From a checkpoint of a small mixture-of-experts model trained on Wikipedia: 14 layers, 3499 steps.
Below are experts of layer 11 (counted from 0) of a mixture-of-experts language model. Rows are named router (the router's row for the expert), up (a neuron's input weights, with its number), down (a neuron's output weights, with its number) and show model dimensions 0-159. Each number is 128 + 24 x the weight over its row's rms, rounded and kept within 0 to 255.
Before each expert's rows: "gets" lists some tokens that make up at least twice as much of what it gets as of all text. This comes from a sample of Wikipedia text that the model never trained on. Tokens count by the router's weight.

# expert 54
gets: " to", " of", " for", " with", " had", " has"
router [153 158  87 138 114 119 101  87 128 130 134 139 110 174 113 121 149 169 137  92 122 100 136 128 164 127 112  93  92  90 110 148 141 120 120  94 171 159 139 121 150 138 138 159 131 106 102  82 128 126  82  88  47 135 143 153 145 137 110 116 136 129 146 110 132 140 124 150 188 108 122 139 113 169 134 157 155 115 106 165 137 127  91  82 103 154 153 117 107 128 126  91 125 111 139 167 100 127 119 125 122 129 126 155 117 123  96 163  99 105 143 121 114 113 129 181 108 173 158 177 111 171 154 135 105  86 137 137 129 138  98 128 134 115 120 152 133 134 154 136 136 142 132 120 111 113 131  93 120 139 120 149 101 161  94 149 171 139 128 118]
up4 [ 99 102  89 112 146 156 110 156 141 159 122 110 139 157 119 165 142 118 141 122 129 101 133 158 100 160 117 167 185 150 137  99 142 125 117 130 126 162 135 160  86 123  95 137 100  97 128  74  68 122 100  69 110 152 117  93 129 135 139 171 146 112 144 128 112 161  99 147  87  86 129 146 135 128 117 144 163 137  90 124 139  98  85 105 104 124 124 120 155 177 121 136 111 144 149 151 116 105  95 135  97 114 113 150 134 129  89 114 115 144 110 131 108 136 149 116 109 110 150 153 118 134 102 130 142 129 120 107 130 140  98 122 116 101 139 144 129 132 186 153 131 143 130 111 121 156 138 130  77 127  87  86 119  76 169 102 115 126 104 150]
down4 [150 137 125 115 103 111 118  82  92  49 130 120 109 137 101 102 172 110 127 129 141  95  93 127 152 119 129 129 103 111 126 132 124 170 136 129 107 144 184 139 142 121 153 129 118 122 126 165 141 128 102 141 133 149 117 113 133 137 104 136 128 125 151 110 139  91 133 135 115 128 136  53 126 155 136 137 149 142 158  79 110 132 138 104  99 114 154 149 159 120 138 156 132 159 135  97 135 178 144 126  85  93  97 103 157 116 114 148 125 130 131 128 125 145  94 119 161 157 150  99 109 112 219 146 143 153 136 109  99 148 111 139 113 114 123 123 160 125 151 121 164 128 125 116 102 127 152 154 151 144 153 161 162 105  93 127 162 184 111 133]

# expert 1
gets: " The", " A", " D", " H", " E", " the"
router [112 126 120  82  93 145 163 101 131 155 118 111 130 121 163 110 157 142 123  93 152 154 139 118 121 128  95 176 121 127 135 139  84 154 110 113 108 105 112 127  72 121 103  91 149 145 179 134 140 166 126 115 157  95 115 120 138 117 135 149 153  88 127 168 116 116 124 149 129 131 163 150 128  89 108 147 118 151 114 105 129  98 166 140  76 108 144  99 112 111 167 127 154 159  88  88 148 127 152 137 136  99 143 135 114  84 166 156 125 141 129 140 137  96 138  81 145 115 121 128 146 115 128  97 162 158 113 115 111  90 113 151 141 100 159 104  88 123 141 103 157  94 132 179 132 138 129 111  80 111 147 128 162  82 130  93 138 138 118 122]
up2 [121 132 123 159 135 123 110 101 186 148 162 123 123 140 118  96 142  84 118 117 102 158 117 151 140 125 123 147  80 132 103 147 152 130 100 129 139 100 121 169 126 130 140 138  92 107  85 132 127 109 121 114 127 112 138 154 160 133 134 112 196 119  88 114 159 103  80  75 127 132 121 119 101 114 128 128 141 189 150  96 100  84 115 131 100 150  97 114 115 127 129  79  88 128 203 120 131 116  95 113 135 104 102 136 120  94 150 141 138  97  99 133  90 148 118 129 176 114 110 137  76  92 116 138 131 109 119 110 108 123 138 149  98 140 118 117 111 141 122 123 107 114  94  83 136 114 106 132 177 120 116  99 118 136 157 100 152 136 128 134]
down2 [150 126 152 166 145 125 125  88 121 170 102 142 133 127 176 140 154 112 121 157 147 157 117 131  63 145 121 122 145  88 134 135 125 130  84  86 130 133 109 166 195 115 127 146 130 135 131 140 128 114 118 126  87 129 133 150  85 172 156 118 157 105 124  87 129 142 100  57 187 125 148 105 120 149 134 116 125 111 104 109 121 149 137  74 142 134 114 127 144 109 146 116 130 110 115  78 136  92 132 104 125  92 135 141 157 132 139 162 105 148  80 148 132 143  73 130 130 128 134 156 133  96 105 104 133 126  99 103 161 109 112 159 155 144 130 129 144 115 126 128  90 131 109 130 137 104 128 149 170 140 138 110 121 154 103  80 137 144  94 124]

# expert 63
gets: " to", " for", " s", "ing", " and", " help"
router [ 89 146  79 153 134 132 124 120 102 123 150 124 166 130  90 133  96 129 119 105 116 101 103 171  97 174  91 123  99 177 118 109 102  87  99 108 152 141 164 129 156 111 136 115 161  85 171  86 131 131 164 158  86 152 110 154 110 111 127 124 103 131 172 164 130 122 116 105 130 103 111 119 158 142 136 153 140 102 118 130 127 110 164  96 141 198 132 170 124 149 124 165 130 107 143 129 155 104 121 136 103 131 103 104 131 114 112 199 143 133 100 135 131 120 133 187 108 134 120 128 141 145 171 117 107  91 165 127 109 157 133  99 108 136 138 143 146 123 156 105 139 144 130 119 111  92 135 138 135 145 142 100 157 142 141 149 140 128 150 127]
up25 [ 94 138 124  85 132 111 162 148  87 121 135 137 114 159 138 122 145  76 179 122 175 103 113 141 131 144 127 144 122 129 157 158 130 120 142 144 129 126  84 112 128 120  90 141 125 108 125 150  97 144 130 122 149 141 135 140 114 103 140 123 124 108 140 107 126 128 137 180 134 141 133 104 134 176 155 114 156  91 143 140 119  77 119 149 109 106  99 100 116 123 155 151  89  76 122 123 148 130 143 208  85 106 128 123 111 175 104  67 164 107 127 129 109 107 112 161 168  97 102  85 139 157 126 146 140 127 148 120 148 167 156 105 129 132 152 145 125 131 107 130 120 146 148 135 116 113  95  70 113 152 100 118 117  91 155 124 154 136 147 131]
down25 [141 137 127 103  86 130 154 109 130 126 137 108 125 125 112 112 121 114 133 139  92  92 115 133 129 131  86 131 133 180 150 134  91 115 104 116 120 142 150 100 101 135 168  94 135  68 158 109 145  94 132 145 110 129 105 112 135 135  94 128 103 125 133 184 110 125 148 137 141 107 151  92 146 127  95 182 104 114 141 136  93 111 151 122 133 163 118 107 145 101 117 161 121 118 143 142 128 127 116 136 118 149 124 122 145 112 138 116 142 137 112 118 151 125 142 154 169 136 122 162 172 101 123 124 135 109 102 109 150 138 164 142 139 106 208 142 172 107  97 130 129 129 130 104  92 119 113 150  89 124 169 111 171 202 110 152 145 190 122  83]

# expert 47
gets: "\n", " S", " N", " U", " ISBN", ":"
router [ 96 119 141 108 138 120 131 116 162 129  79 156 122  98 125 132 122 169 104 123 155 107 132 152 132  72 112 178 137 136 127 126 150 128 140  93 141  79 107 106 182 121  86 153 140 126  90 122 129 151  89 126 134 129 131 108 128 136 182  98 108 128 108 129 123 104 132 102 105 148 124 153 147 110  76 126 155 100 134 125 140 172  91 127 134 133 137 126  84  99 107 162 123 123 108 133 138 158 118 101 128  80 146 143 147 148 115 163 128 147 139 149 126 114 140 116  91 118 118 152 136 140 102 115 124 140 120 115 132  93 172 159 135 112 136 126  91 110 110 137  79 127  56 176 156 153 121 122 134 136 145 194 137 143  85 142 130 116 102 166]
up2 [225 121 157 135 101 107 123 116 131 126 145 121 130 154 121 131  95 125  81 134 125 119  88 143 125 120 145 119 124 156 109 146 133 127 153 117 155 155 139 157 148 134 119 123 116 116 117 150 113 151 159  70 135 144 132 122 123 166 140 120 137 104 133 140 131 133 172 138 132 138 111  97 132 124 131 102 141 149 135 110 122 120 136 168 107 120  71 138 152 119 125 151 213 153 169 125 138 113 117 133 134  59 149 105  98 138 111 157 145 121 130  70 102  86 140 163 110 131 126 158 134 144 113  70 114 107 136 130 148 138 141 137 121 126 155 127 179 166 117 107 151  96 146  90 130 103 136 137 128 116 146  97 154 120 123 102 101 102 170 146]
down2 [119 123 110 132 163 145 139 121 118 117  68 134 107 127 194 117 111 130  91 134 172 137 159 124  86 156  65 125 116 126  85 142 131 108  97  87 119 189 152 142 124 107 139 113 137  93  97 132 156 106 129 130 132 136 142  68 132 114  94 164 133 148 147 167  85 190 128 123 148 129 180 114 157 119 136  83 120 114 103 125 109 136 155 135 143 152 133 147 123 141  99 146 104 129 143 117 153 129 140 120 134 129 140 126 149  95 116 117 111 111 137 131 132 128 159 123 162 141 129 119 146  77 105 148 139  93 123 109  73 117 103 146 118 135 138 133 121 154 119 102 138  91 148 110 101 149 152 144 119 131 106 113  75 137 118 178 146 130 125  95]

# expert 44
gets: " R", " St", " r", " C", ".", "C"
router [146 135 131 126 133 111 110 105 113 134 129  90 124 154 106 141 117 116 135 120 126 155 175  77 110  91  69 118 143  87  92 140 126 160 138 112 130 127  99 101 108 130 113  81 113 114 149 126 125 133 119 152 144  90 114 108 191 130 135 112 143 105 143 134 116 111 121 162 136 133 123 147 153 115 169 146 130 129 159 136 133 116 146 127 177 114 104 141 107  97 135 114 145 116  78 112  99 151 128  99 158 117 119  90 157 149 132 112 149 137 127  91 104 142 162  92 114 140  80 151 129 174  75 100 141 109 122 100 143 169 155 115 105 161 161 111 148 117 122 128 100  92 171 123 126 147 104 175  95 123 130 157 134 174 113 148 170 132  87 139]
up3 [135 117 164  83 131 113 136 103 139 155 146 136 101 177  73 133 118 141 138 132 167 117  88  94 137 195 121 127 115 173 130 113 110 123 106 140 114 153 178 113 124 152 139 118 142 133 101 102 113 139 148 128 103 107  85 136 110 139  90 113 114 146 148 122 125 131 108 117  69 120 118 104 137 156 124  98  98 123 158 136 104  91 127 145 127 110 106 118 182 150 136 144 141 110 128 140  91 147 137 152 114 138 158  93 103 145 164 159 149 155 134 143 141 135 126 121  93  98 126 132  93 168  99 160 121 153 153 114 201 124 111 139 122  86 145  93 140 119  95  90 121 128 137 164 123 121 190 162 127 122 148 110 137 105 125 128 111 113 149 121]
down3 [130 126 178 135 167 206 110 150 120 148 142 140 118  62 190 102  88 139 160 153 143 153  97 145 121 134 118 129 115 113 111  96  83 104  93 112 141 134  85 143 127 127 141 148 125 104 124 137 148 136  95  79 135 111 177 113 146 129 168 158 158 115 145 137 114  82 114 116  68 119 135 121 134 141 125 152 167 166 134 164 102 101 166 135 128 125 148 111 133 140 110 168 126 145 133 112 104 151 140 102  88 174 133 162 156 146 118 102 140 137 145 122 104 100 124 123 115 174 127 132 123 149 141 136 111 137 136 143 158 137 175 126 134 123 131 124 121 129 107 151 129 119 117 108 113 131 133 177 138  96 129  96 117 107 139 131 168 151 109 148]

# expert 13
gets: " Ch", " ch", "ch", "Ch", " Sch", " Or"
router [154 137 124 108 154 131 123 146  84 169 161  97 115 137 152 131 135 150 122 127 144 137 121 145 131 114 146 203 129 130 136 126  97 145 130 136  79 133 123 149 100 114 162  96  93 131 142 150 178 127 141 136  91 106 127 136 132 119 135 122 143 151 128 141  98 160 108 143  95 146 183 114 167 133 112 121 114 114  90 146 105 117 105 154 130 102 126 151 131 156  98 152 155 147 133 141  55 138 136 125 143 140 147 111 161 130 150 128 162 159  91 123  67 140 110  62 135 158 128 153 165 115 111  71 159 107 136 160 140 125 150 187 119 124 123 139 117 127 114 116 132 141 141 127 169  91 131 163 135 107 142 140 115 131 135 108 177 127 140 108]
up0 [148 170 145 137 132 144  92 107 129 139 108 106 116 152 131 146 144 143 129 137 125  97 118 150 146  73 141  84 107 131 147 129 105 101 107 123  92 124 122  87 124 145  88 103 147 131 115  87 174 173 129 116 130 142 116 128 106 113  99 122 112 131 156 146  95 160 149 106 153 132 107 135  96 109 155  96 144 141 146 132 123 140 162 149 141 131 110 171 132 160 154 127 132 162 153 133 120 124 137 106 133  98 138 160 139 150 150 108 109 133 120 124 102 186 107 158 129 175 154 139 133 122 125  80 132 162  90  92 117 159 112 133 142 120  92 200 100 178 170 125 114 140 162  92 110 138  85  90 144 113 121 149 152 113 136 154 115 126 164  91]
down0 [139 139 146 110 141 149 126 126 141 121 113  76 138 170  79 124 141 143 125 150 115 149  98 112  84 153 138 151 104 117 116 116 126 116  92 103 132 143 149 150 106 111  92 115 112 141 154 127 115 158 128 116 139  81  97 132 129 106 113 140  97 141 105 134 128 140 140 149 120 108 173 161 164 145 138 128 123 111 210 159 107  91 105 119 102 148 156 113 139 116  89 159 152 121  95 131 152 148 108  81 147 114 166 108 115 151 102 120 163 164 155 155 144 117 142 107  92  96 118 161 130 138 159 105 138 158 167 106 118 102 108 151  99  76 114 115 149 122 177 146 120 161 115 125 133 119  91 150 136 139 142  94  88  95  93 130 147 123 157 105]

# expert 40
gets: " v", " known", " per", " well", " \"", " such"
router [106  90 168 108 132 147 116 165 112 101 129 179 130 114 118 168 135  73 120 169  85  83 105 130 108 153 134 116  97 130 100 128 133 108 133 118 158 158 150 118 108 129 192 118 154 105 147 106 135 130 118  98 123 109 139 142  99 151 134 153  97  60 118 127 115 154 128 120 166 128 135 118 158 138 123 117 108 102 133 127  92 112 135 128 163 151 124 133  92 148 124 128  93 159 140 114 120 110 118 133 111 118 155 181 160  91 156 128 158 132 101  89  90 138 140 150  89 125 126  66 154 137 147 135 101 161 104 118 137 161  85 117 147 130 109 121 114 135 116  90 113 124 105 132 123 116 145 103  81 146 140 115 158  95 139 149 115 122 170 137]
up0 [ 89 133 180 154 130 148 130 141 127  97 120 150  73 127 152 142 140 112 124  93 141 131 119  81 116 161 137 151 133 132 120 144 155 148 125 159  90 160 166 175 125 133 101 125 153 150 121 109  98 127 100 156 110 134 120 111 147 150 140 120  87 150 112 142 110 172 138 137 100 146 135  94 125 118 140 126  90 145 122 123  83 122 129 183 149  80 185 132 119 127 150 125 130 166 130 205 156 174 120 100 117 109  79 139 114 144 114 119 113 118 181 149  72 143 155 128 124 138 116 145 108 117 145 142 125 117  97 118 128 139 133  98 116 143 115 134 151  99 130 154 153 103 143 127 173 106 129 100 143 109 100 131 132 148 144 107 127 179 136 142]
down0 [130 125 165  97 161 123 129 130 149 182 140 134 102 124 107 141 141 103 182 135 161 114 121 117  90 158 132 107 110  70 124  86 125 119 154 126 132 140 143 116 127 140 138 109 108 124 134 117 143 125  89 143 143 126 142 141 183 147  84 106 140 119 116 129 136 126 142 127 166 163 136 171 132 129  95 105 108 108  92  69 141 101 148 147 124 105 125 130 130 123 130  88 123 129 139 109  80 127 171  98 117 164 106 175 162 113 110  90 143 133 153 138 117 138  95 147 112 127 159 137 103 171 120 112 159 141 176 178 118 113 120 165 144 130  78 157 106 161 110 117 171 130 120 134 110  95  99 140  97 118 139 119 126 120 150 133 129 170  98 172]

# expert 60
gets: " of", " and", " with", " to", ",", " by"
router [126 150  69  93  94 120  75 114 127 113 124 125 125 126  99 171 136 170  99 102 136  78  64 115 139 134 115  99  89 103 144 152 119 127 118 104 134 139  98 141 135 141  95 110 132 127 120 113 155  95 145 125  66 156 115 151 165 134 110 111 100 146 143 126 115 157 132 132 134 118 104 147 124 127 113 165 149 144  98 153 160 100  96 126 144 181 129 151 120 109 134 108 128 138 142 129 173 117  92 168 121 193 116 134  98 107  90 139 114 117 100 148 104 142 126 163 120 129 126 136 126 139 158  82  95 112 144 160 104 152 110 135 133 131 167 148 123 105 152 134 121 149 129 110  81  91 146 108 156 138 139 120 138 159  92 101 128 142 159 101]
up2 [125 130 137 162 109 127 126 110 145 155 126 132 129 151  96 133 149 145 135 139 136 102 124 122 119 139 149 139 127 166  73 124 138 183 144 128  82 112  87 111 143 132 117 149 165 127 136 123 182 140 150 109 132 125 120 150 126  78 178 100 146  98 144 147 179 140 157 108 144 110 178 149  99 133 132 133 125 119  90 116 136 156 144 179  56 180 127 132 105 116 153 167 125  76 153 138 120  99 155 124  92 112 106 125 127  95 145 117 130 122 181 139 151 143 146 121 139 101 109 128 125 137 116 124 132  99  78  95 141 146  97 164  98 118 141 120 118 128 122 130 116 151 109 144 105 145 122 198 126 116 108 145 159 125 117 108 100 130 133 162]
down2 [140 111 183 121 110 108 113 155 121 170 107 139 143 106 128 137 106 101 118 139 139 145 115 122 115 107 140 117 133 116 137 109 115 178 164  92 118 155 101  88 148 105 113 125 126 139 130 140 112 158  92  93 150  93 132 149 148 133 127 119 175 103 163 100 161 165 120 114 145 105 124 136 138  93 130 116 115 130 153 112 154 109 112 116 174 168 120 144  83 133 163 133 112 103 129 102 157 146 103 116 126 138 183 141 145 145 109 106  89 112  96 121 130  97 148  88 146 134 141 160 131 110 103 174 103 142  78 185 150  95 124 133 105 172 118  99 118 107 124 119  85 132 126 134 104  72 184 149 143 113 137 168 130 160 153 145 131 132 140 151]

# expert 15
gets: " |", "|", ";", "',", "N", ":"
router [123 129  80 147 122 143 124 140 132 111 113 132 114 163 131 101 156 126  90 121  97 154 144  84 173  89 110 136  95 104  92 137 169 155 177 113 143 156 122  98 106 159 118 156 131 134 129 146 111 126 136 101 106 128 130 129 160  85 184 137 151 129 123  86 150 142 154 124 127 161 135 154 148 162  79 108 119 114 108 153 135 109 142  95  99 140 130 140 107 121 118 133 144  96  76 164 154 140 106 106 132 101 138 146  77 125  83 141 149 111 138 188 140  84 143 126 149 142 130 158 132 130 113 127 177 115 146 119 122  99  79 149 102 138 153 131 167 137 128 150 109  96 158 112 134  96 136 103 135 105 151 141 134  97 143 131 106 127  99  91]
up5 [127 118 141 128 152 126  73 127 130 114 118 134 132 110 120 135 119 111 131 118  71 170 147 175 140 125 127 141 108 156 145 131 127 110  91 149 151  84 134 152 111 134 142 115 192 144 155 158 133 172 134 134 138 142 107 152 124 136 120  97 128 146 147  83 161 103 139 126 119 107 125 115 114 146  99 149 171  98 133  95 138 132 153 113 155 165 110 111 126 139 160  81 117 134 149 104 117 159 130 120  89 131  69 174  99 147 132  94 106 149 103 130  89 121 103 136 116 148 110 120 116 138 138 116 115 177 156 155 123 152  90 133 110 127 118 136 129 156 139 166 104  92  88 174  90 153  84  92 119 107 143  80 149 123 111 112 121 144  92 102]
down5 [121 118 119 108 130 128 115 129 105 113 156 141 140 117 102 113 134 123 136 109 110 117 118 108 154 123 118 127  94 120 104 152 148 133 164 150 167 138 116  93 127 136 115 146 117 135 165  86 107 101 137  88 143 113  98 124 174  57 154 130 100 130 158  84 171 117 135 126 137 131  98 147 124 152  90  59 134 191  81 127 112 164 131  99 119 144 130 156 128 123 157 126 134 153 114 150 171 126 128 126 124 140 150 112  64 117 143 154 118 118 164 148  96 127 132 153 148 141 180 169 104 127 107 165 131 115 128 128 115 135 104 159 122 140  92 137 127 103 141 127 129 133 138 130 154  81 136  71  95 119 136 118 138 113 152 101  64 114 127 148]

# expert 43
gets: "″", "′", "°", " |", " R", " Gr"
router [180  98  94  83  89 150 117 149 186 109 109 124 126 160 112 104  99 113 152 167 166 128 141  99 125 126 122 116 146 155 140 129 101 131 128 109 116 125 111  93 122  90 112 143  87 106 177 118 155 114 107 145 121 129  98 121 128 123 111 122 133 104 138 132 147 122 137 158 149 139 126 113 167 128 125 129  98 126 102 110 140 149 124 134 155 157 134 117 122 115  80  81  96  85 115 138 129 124 114 109 141 107  96 171 179 131 124 110 148 134 152 133 178 177 155 124 140 131 111 162 135 158  98  89 113 118 109 125 143  90 189 121  97 128 159  74  85 152 108 130 119 121  91 164 121 136 129 127 115 103 147  99  99 106 124 153  89 117 116 122]
up2 [137 149 125 150 131 110 124 156  90  91  95 128 144 131 170 146  92 136 125 106 151 110 120 143 109  85 105  81 127  98 143 121 121 105  97 110 134 137 124 145 132 174 148 155 158 160 118 105 116 136 103 144 145  82 110 139 138 134 143 120  85  92 153 121 135 101 109 128 123 132 138 166 107 121 161 136  90 129  65 106 121 133 115 112 118  97 153  99 104 145 143 142 125 158 156 107 142 113 107 153 143 197 171 108 145 130 133 135 121 148 112 156  97 138 134 120 144 153  98 140 104 119 112 141 121  86  78 132 157 121 135 192 129 130 136 160 137 112 102 132 141 132 104 148 112 119  85 157 112 131 139 130 106 157  67 187  97 111  94 131]
down2 [ 97 151 139 150 125  80 158 138 177 146 114 161 117 123 119  85 122 143 107 139 140 116 129 104 101 157  95 188 149 125 133 137 111 142 111 112 123 121 137 107  83 163 118 112 123 108  69 140 125 115 139 126 126 118 147 119 136 118 140 147 128 113 146 131 108 156  96 158 114 122 152 132  70 118 131 138 162 116 100 153 169 110 146 153 127 160 114 122 202 121  91 107 154 129 153 126 114  96 163 135 120 107 115 160 101 144 107 128 104 143  92 117 102 135 157 119 106 137 134 125 138 122 141 137 139 159 131 132 133 114  96 148 170 155 199 181 162 154 143 106 117 157 146 119 105 110 155 118 117  85 152 142 109  95 127 101 123 181 151 140]

# expert 32
gets: " h", " H", "b", " b", "h", "f"
router [ 97 184 160 131 129 157 158 116 114  92 161 106 135 123 160 123 124 136 100 121 148 125 127 131 120 140 128 104 114 108 118 170 109 143 163 111 151 127 132 148 125 122 135 116  79 125 124 132 128 141 129 130 123 107 153 112 112 138 110 140 158  87 112 108 122  70 118  86 152 138 147 134 124 129 139  83 159  94 133 108 144 156 133 132 150 113 134 119 125 181  89 113 161 182 111  87 124 165 109 155 127 112  92  77 137 175 166 164 147 137 124  91 150 112 142  96 137 169 120 124 119 135  82 131 157 137 167 141 134 143 133 115 116 123  97 152  80 131 108 139 113 142 183 114 146  89 146 121 118  98 122  86 149 118 145 161 120 119 136  66]
up0 [127 134 126 115 166  87 141 138 131 124  98 162  94 129 159 110 127 120 152 149 110  97  65 102 109 119  85 153 106 126 116 119 164 111 115 146  77 100 108 177 144 149 125 129 159 130 147 124 158 125 101 127 144 151 128  83 149 128 106 161 132 104 117 108 145 122 143 154 108 128 130 138 125 122 133 157  99 109  85 142 126 134 111 138 148 130  96 157 130 136 106 133 106 141 104 122 105 109 160 110 102 139 132 110  94  81 105 115 122 125 109 160 127 118  97 118 136 116 137  51 132 113  99 110 146 185 118 140 143 100 149 136 103  76  92 123 124 126  97 156 116 158 146 145 147 121 147 126 143 153 134 116 137  23 140 136 128 114 109 105]
down0 [122 174  94 136 145 149 152 108 163 130 102 148 125 111 138 112 166 127 143 115 103 129 159 151 117 148 154 148  87  91 149 152 162 118 116 130 115 114 138 120  97  93 113 127 158 112 119 117 113 166 107 146 143 159  73 148 126  83 112  89 108 130 137 101 145 135 129 142 138 143 124 142 141  98 139 124 122 127 162 112 125 125  93 117 120 137 162 160 104 153  81 162 149 161  95 157 115 153 155 148 133 115 160 149 113 134 101 109 161 114 104  95 175 133 156 102 126 113 118 108 103 109 105 130 103 163 108 146 122 143  86 101 118 128 129  77 155 116 122 194 131 122 140 140 110 149 131 114 142 176 124 145 109 177 138 171 128  78  82 148]

# expert 11
gets: " K", "k", "z", " Z", " L", "j"
router [162 136 132 156 130 156 149 139 149 156 131  88 119 133 162 160 130 156  95 132 132 148 158  99 123 131  73  94 118 127 135 126 142  98 157 144 130 166 110 135  93 161 107 103  78 178  82 141  82 135 141 109 139  95 150 131 148 117 127 128 162 145 127 171 141 130 165 136 119 124 140 130 131 128  99 105 132 128 126 100 127 151 161 151 132  96 125 110  91 109 132 126 136 151 131 147 117 132 144 159 109 157 149  86 144 129 177 179 174 152 104 169 125 155 110 108 141 138 100 113 149 110 109  88 163 167  90 148 122  69 126 111 149  90 159 155 151 149 115 132  96 139 134 160 137 116 112 173 126 129 148  92 117 126 134 113 144 133 125  87]
up3 [173 140 152 147 108 116 106  89 126 126 111 119 138 141 110 113 142 113 158 167 106 137 121  98 143  94 122 131  96 158 148 149 105 126 171 144 103 155 181 113 150 112 134 134 137 119  66 118 144 146 126 150 101 128 109  96 175 153 123 170 126 121 155 165 146 137 153 140 136 155 141  77 123 120 174  79  89 109 103 143 130 112 154 176 118 143 133  96  96 149 119 109 129 115 120 107 125 111 113  86  82 176  97 123 111 134  99 136 128 107 127 173 123 159 101 139  90 136 144 133  97 126 135 158 118 164 126 154 125 120 139 121 111  96 130 150 134 135  86 134  94 125 113 111 141 126 108  92 113 191 146 147 172  96 137 152 118 131 135 141]
down3 [156 139 127 154 122 167 129 168 115 129 128 109 126 133 141 146 114 115 149 162  99 115 137 152 133 101 138 117 139 104 136  77 184 126 179  86 101  63 126 109 138 147 108 132 155 115 164 173 117 128 130 122 150 122 114 164 159 122 100 101  96 147 136 162  85 131 154 149 169 131 127 137 134  81 132 125 193 136 114 161 115 135 124 114 121 155 135 130 142  98 118 124 173 113 128 135 156 116 131 111 155 117 133 129 130 123 154  96 129 151 121 129 129 168 131 151 126  80 127 120 154 108 121 107 146 110  98 133 119 147 119 119 137 101 128 121 158 150  91 132 131 104 132 152 118 107 123 165 108 136 221  87 109 160 160 109 134  83 153 140]

# expert 10
gets: "-", " (", " \"", " un", "/", "–"
router [135 149 147 146  95 183 106 127 142 122 146 147 105 124 135 165 122 114 125 134 121  77 100 146 117 132 144 106 133 114 109 174 148 152 143 159  90 160 116 176 137 147 174 114  91 118 163 189 132 103 117 128 110 115 101 124 140 145 133 111 133 151 123 119 123 141 133 114 175 159  99 124 144 138 129 149 148 106 102 113 132  64 119 131 134 109 125 158 110 135 128 126 126 151 113 142  98 143 158 127 205 143 120 133 166 114 155 112 135 148 115 128 102 138 121  95 127 101 128 114 137 103 132  85 129 139 196 115 152 173 160 102 125 139  75 161 129 151 144 136 114 109 126 146 139 140 119 162 160 151  75 148 101  88 132  99 111 127 116 106]
up3 [129 135 139 102 129 112 119 129 119 140 138 141 112 153 122 141 121 108 126 129 131 140 133 147  98 107 134 125 141 146 151  96 149 100  95 113 157 122  69 139 118 128 120  82 116 114 130 152 152 161 120  78 163 142 129 119 195  99 125 120 128 161 143 128 103 114 143 145 117 153 146 143 126  69  96 154 130  99 141 156 105 162 130 128 114 112 122 105 120 138 130 142 151 121 176 146 141  92 136  45 114 136 104 115  82 152 117 159 106 149  92 173 146 107 143 132 119 148 109 119 148 158 102  72 169 120  91 141 111 124 135 121 136 100 149 156 140 137 162 111 170 135 167 111 131 125  98 141 140  90 121 154 180  91 150 159 161 152 121 111]
down3 [124 147 126 129 136 134 114 137 146 135  98 131 129 143 162 122 142 122 113 129 136 116 118 174 125  94 103 112 110 120 118 162 112 158 151 140 122 121 136 140 147 173 116 145 178 123 163 190  98  67 121 140  69 103 139  95  92 154 156 128 163 126 114 110  90  98  72 141  84 137 110 135 141 117 126 128  99 145 125  90 141 115 136 157 115 114 122 127 129 123 111 162 136 149 106 178 124 152 148 158 127 138 133 132 147 138 112 103 144 136 146 112 139 136 151 123  92  81 125 135  86 103 105 151  85 147 138 121 161 151 150 145 108 118 103  82  76 143 155 157 176  71  75 122 127 126 124  94 134 128 124 145 176 129 121 124 142 124 122 144]

# expert 41
gets: " in", " at", " of", " In", " from", "In"
router [150 150 138  93  80 157  92  94 115  98 153 170 136 131 117 156 114 185  92 120 119 123  78  79 160 122 127 118 116 120 132 135 106 142 120  85 151 126  78 113 149 115 117 140 127  99 110 110 124  98 101 156  87 107 102 130 156 114 109 124 102 128 161 136 124 142 114 158 114  90  92 155 118 129 102 124 147 145  94 188 133 118 104 121 146 166 130  99 134  83 159  79 135 101 134  99 140 113  96 139 117 126 149 119  76 112 115 132 111 129  92 116 110 151 145 172 116 150 130 125 124 128 128 130 117  94 146 134 118 127  90 172 121 131 132 106 114 171 154  96 114 141 153 125  86  99 122 119 131 108 127 128 110 154 101 118 135 141 176  89]
up2 [112 114 150 113 150 127 109 136 158 105 142 120 135 113 114 139 120 101 142  66 110 134  86 139 126 143 105 106 130 144 127 138 149 143 157 144 139 159 138 150 127 126 105 143 104  97  87 103  93 130  79  92 185 159 153 123 157 178 128 121  76 142 146 167 130 110 158 114  93 104 135 117 122 110 140  95  82 115 138 163 120 143 160 124 141 127  89 159 154 148 160  83 161 147 153 119 104 104 185 109 128 134  95 159 140 130 103 154 121 171  98 127 129 105 123 161 110 118 180 160 160 124 116 125 158 122 111 116  99 143 163 118 116 132 109 121 140 143 155 104 128 145 131 112 198 148 133 101 139 156 115 126 140 142 128  93 142 146 145 111]
down2 [103 113 147 127  94 142 126 136 123 136 117 128  86 174 119 117 106 114 155 159 140 122 100 124 155 110 111 168 125 152 112 125 130 137 119 171 128  98 111 139  94 138 132 128  83 127 114  98 148 123 124  97 124 120 122  94 106 137 126 134 132 101  98 128 115 138 126 138 123 157  83 140 169 100  91 139 122 101 210 138 154 123  71 112 136 102 140 146 139  90 121 110 136  92 125 127 115 169 133 138 148 121  90 131 127 129 136 149 121 111 162 127 163 141  90 126 165 117 151 142 107 116 155 112 120  89 124 189 174 127  99 122 134 173 137 147  93 104 113 111 179 153 113 127  77 125 139 108 146 103 162 129 134 114 145 114 132 190  92 164]